Below are experts of layer 2 (counted from 0) of a mixture-of-experts language model. Rows are named router (the router's row for the expert) and show model dimensions 0-127. Each number is 500 + 40 x the weight over its row's rms, rounded and kept within 0 to 999. Numbers have three digits each.
After each expert's rows: a language model's description of what the expert responds to. This comes from a sample of Wikipedia text that the model never trained on.

# expert 10
router:529572499415503536561536577394468524504484523401485505512471542522486504480513504514426564526530545467527418514591526524561500491531491512447461521526489524497460500460449509483497534521508474468548515514505464434410451462497578461553562542483542492523501534508459460502485482473435492529469518505525449500440466577439484585500599559479479470455456501488482454536528564439506465479478
It responds to: Word pieces of Arabic, Bengali, Hebrew and Indian names: Mujibur, Millat, ibn, Ahmed, Kiryat Shmona; also COVID pieces.

# expert 19
router:495538521491550490525507528520454510495545497509518544550469538531451509520460519419476493465596530486561463490514536514501496444519573393495458579513446533475484527468475567488479514521522461482527391582503451470479472437516524425536507517518492513462430552531506404493531497506554484541545491598521479493509467479459515573508500542480451482467511513546478459504524566480425494520545
It responds to: Words in technical, biology and engineering descriptions, e.g. ft, Spacewatch, running, barred, programming, GenBank, double-armour.

# expert 18
router:506547441452493511506510573476484539436499505443517557555486581500485489533476497462445512496545557453551529491555516527543466481496546441373457538557444550488469536511461514519501521516530486519583478530514477462479435441541588496561524588493504453493488541467504430492479487423463532526520511501511448483505480499441448560540569536484494481434493466537513447528564552434480482451556
It responds to: Byte pieces of Cyrillic, Japanese and other scripts plus units and symbols: у, か, ъ, ·, °, kg, mm, million.

# expert 20
router:536607503455527491531502581468530509484610550496511521501514529527505466528432462501470518492552536460502491514540506540552480476491555435506508531563409545465505479526443488521495491470497510532528449487548484481482450474501551449555517557509537421497520529458444424480569430496467496584513457516490442415513507523418478578505516526470479511410459490509520490534478565398449505452499
It responds to: Mid-word pieces of Polish, Slavic, German and other foreign names and words: -owiak, -icki, -ović, -in, -ord, -il.

# expert 11
router:534569497436484499521560590481497517433531545406505503545488566571496471517468505481420489545525553462506501505523555529563463500504520495457397478504504564523444527461464516485497550530521472489566481468535413447453457482502607487579545578510498474493497517489465432496518526438446498566525493542460430459506505531444484585545571505482456475368514490483506497512536559452491487440524
It responds to: Final word of country, state and organization names after in or of, e.g. Soviet Union, New Spain, Hong Kong, County.

# expert 12
router:524564461432517529526541550453507534492529557493501514545456540549524482531506564501457528555510539460561478471533525529580473486518465448458426491545515530504490554483500544509537575523533463499537481538518419476437461465535529402558597501503499480435431577538488437483534501504545467542532497591489433507469504513444447573506516514448472477406481494499424456529570559431479466486566
It responds to: Nouns in articles on aircraft, railways, ships, routes and battles: line, station, Airport, Launch, Role, fuel, bridge.

# expert 4
router:592575530456531534528519613445459552485534534446481501529472530529500492513482504526475528468517601481495460503546561476528421499527530447501443532524446533474489490540428492562457508548529461534541489522554508507431484464504575440520513551479556491482458562486490488443551449447502511506538542492506443495473509561428438581546577547453492461395454457492506498537544569507523442478480
It responds to: Team, league, conference and place names in American sports articles and results tables: Division, Mid-Eastern, Chattanooga, Field House, boxing opponents.

# expert 2
router:517556522485534476511517525427489515483530515445529557539502531524469461534487513555417561564542524498545508508525504488559497451589512424507444500476471523475474552488471585497472572573532477476514461548503474460458486472556540491510541518445514435465460532514471479438536505492537510522527531493495453467472522523472433565544518547486463457425446511535466480521509562513473470496530
It responds to: Words in names of universities, societies and schools, often inside parentheses or acronyms: International, College, ACM, plus dates and languages.

# expert 13
router:501519523460529534536550549443449500472534565411489556498462508542495477534507537477496505493513544465546484483523539495557496471541525508494438509520493520462457537456484523492515567523507475536514481496542488486446455461511514450527513545482527506485464510532428476457559446482461509537561540555498441499518467556440520561521543503384473438473467447497497503516534567442396489482504
It responds to: Capital first pieces of transliterated or foreign names, e.g. Sh, Kh, Bh, Sl, Br, Am, J in Jū-Roku.

# expert 0
router:538542517516533499538510535528464558451504528469512523563472553513479468542492546418422568538537534483541466453523543517541509459550584475475497526512439518498510535496403570507507526535538486492527497525517475479467500454523543487545569552493537445487468498506451484404545482435501514521529555484513446524452531551457457570548545512480494437445475490500443485513545537529494479485487
It responds to: Words and name pieces in album and song articles, such as infobox fields and credits: Recorded, Label, R&B, played, recorded.

# expert 14
router:521573477472520512522513597521488516448566519469526551527465518507501464576472527503520567485550514451540463476512549488495422469527530456497455531545499546493470518507468488530473500538519414521567395520535466470445472434492552495548506521515528459500513547473514508428590531492541510535545568560537440482468534519437515580507586516459460476431456445533469481530530578459495507488494
It responds to: Words in place and census descriptions, often after the or in place names: land, acres, households, Historic, House, °W, -hills.

# expert 6
router:560585476471510493500559606472490454457601541442511492556470521549431517504472507466462488526540532479533491535526491483535444469502610474470493526535463549465495522516506461549460480489510458503542440509505478469452443482469575432499511524505524481484474574497493460408527482474467519514523510523524474476475527518391505595529549521450501505467454502544476480556543576496522456465595
It responds to: Competition words in sports or contest tables and reports: point, season, tournament, defeat, round, score cells, plus vote-scoring tables.

# expert 8
router:483532509488504511532532547499497495463558527530531507571490579553452491517429491422410497502566573474532471476543542515497484481515554387438481555485421547469446549494445559489480503541527490513528405531529440465435455456537540418512515523508530469481484532532521428479572518485546552552552505582518464503468512466423475535497528497473451483434486503488470470538496566492429472473529
It responds to: Taxonomy words and name pieces in species articles and classification lists: Order, family, genus, -fin; also years in author citations.

# expert 9
router:520588540459496464551568560389475504498559529496535568536448514503483496519496546508515526486526587450503422459541465580538481426497499477508455512522470517464464534484477521517475525526511481530563503533503434455483511462497539451506565478495529457477494489525448517414475485485502514542533558536491433454475512512467497566524612544446431503459464493540486463515529565468491465452531
It responds to: Political and election vocabulary in biographies of politicians, e.g. run for Congress, federal, presidential, seat, Preceded by, vote.

# expert 7
router:569575564432526557542546559427437551499533558464526518490473526541481503489474550474423445471554482495535482427532514551533488480539535483404481534488465540446469518498470517537499533523550505496543475502543384485460500494516540419507558515472539488471481553549474438439494480460511538510505497545516461510464508552448467549541538466497496450488501488547439490507576567424492476501559
It responds to: Directional words opening place or event names in sports results, e.g. South American, Central American, United States, plus table pipes.

# expert 3
router:557548488476502557512512575477476520474562510445490494516456517518476495526520524455470501479499572467484482477537514533547443489530575506449480521494427553498478554507454492534465520536507470539565412519535453441433499459470562460555513545501529448481496495502459472429569455412478493512541519529552457479492525515419472553503540560478494468468456444503507449529595582456502467475529
It responds to: Name pieces, numbers and position codes inside sports squad and league tables, especially Spanish or Portuguese names, e.g. DF, Jordi, Burgos, 28.

# expert 23
router:497571499471533526523542554464494543426522526487480550548466550545446517541471524455416514499525549523563480512577499528559451466554556479427468535524485531546439527496491534446466544516486481529602415502558424460484410489545603471570509539465517471489485522512438467459537527480482545592527516507464457497512471469445428556515511524479466495455450509527505473587504562473523479481526
It responds to: Abstract nouns and -ation/-ing endings, often heading sections like Awards and recognition, e.g. performance, use, encapsulation, mining.

# expert 21
router:473548521488573514551499536469510525486541493484526527492485525545479494549474535484462488497575488479548476475526532531568448496544509461478449541521462527493453531492458536501470553505550481507562436522543450450424503428549558497539509528465479452474448494510446507443521468467513563582488517529498473494511466496480425561521554490507455454442483509556487439525505555465501506491514
It responds to: Capitalized or quantity words opening sentences or parentheses, e.g. One day, On September, Among, every, both, Four Winds.

# expert 1
router:558572479479519508503486557457515515452543502462526499536503542520452485523478488483486563544523517476536473494499510489561463466508549425434476473510442554505476530457458509530499542508541424509545470530505450414502500483461552497557515520493511419471456528515455434467550478450479537550520506508470486470484523504416480567539571492464479457411475492527446505539544567486489474450527
It responds to: Street and place words, French or Romance names and accented pieces, and final digits of codes and years, e.g. Boulevard, María, Université, 608.

# expert 15
router:560562448497472469532535577470451566456550580425504507544455585559458445521508487379452558511510541485557469481542548488575453451485513430483458498540506572507484533481476519527478517527503446500582515519510476469448473464475511473575545527482555452466515520493458419454506461463433497519486522487503477472447511494461457550512546522505479483506477482518492461545540572507525475536582
It responds to: Music and TV vocabulary and name or title pieces in album, song and episode articles, e.g. released, studio, episode, Parfitt, Worry.

# expert 17
router:574540564472526515566493538467473471467561491448515509514433540578486494514503495452513518467594492456529476476497552543531481498559516468475491540546508518514437511470451529476454494530509466527531534499516450451451523457523529479484551513493520466446491548506495484420516414456516512531561564517547475473512513492496469542542570486481516472467470465484469492538585519469490478468486
It responds to: Sentence-ending periods, paragraph breaks, headings, table pipes and common words like the, of, a, across all text.

# expert 16
router:538588503427549551526554562485465525468500521465544517522478541527498522531518498450469522470555480454539481447502558592537496512531502476462456491510509576497479558513458500501445516556484469548537458562557440452440475482494531482486544551444506469442469544529465504471541431498562525559501523539534459463513485517473540582493560500486509435447502478514486462533565586437494479474519
It responds to: Digits and decimals in statistics tables, coordinates and election results: .333, 6.967°N, 412,825, dashes, ﻿ markers, table separators.

# expert 5
router:530560513488538486523525530480457513489534507413493559495484576554483469587479543403454478549560491515509504477548558523562504510564522439457467529513495557532468556488502523479456485526520454550595458506496379472462445470512541505549585541481511462492466510548492439441508500459495500560536544556495458495504489502482506537520595500521490481448525546481511469512520557507495475517547
It responds to: Pronouns and action verbs in plot summaries and general prose, e.g. him, she, runs, drops, killed, someone.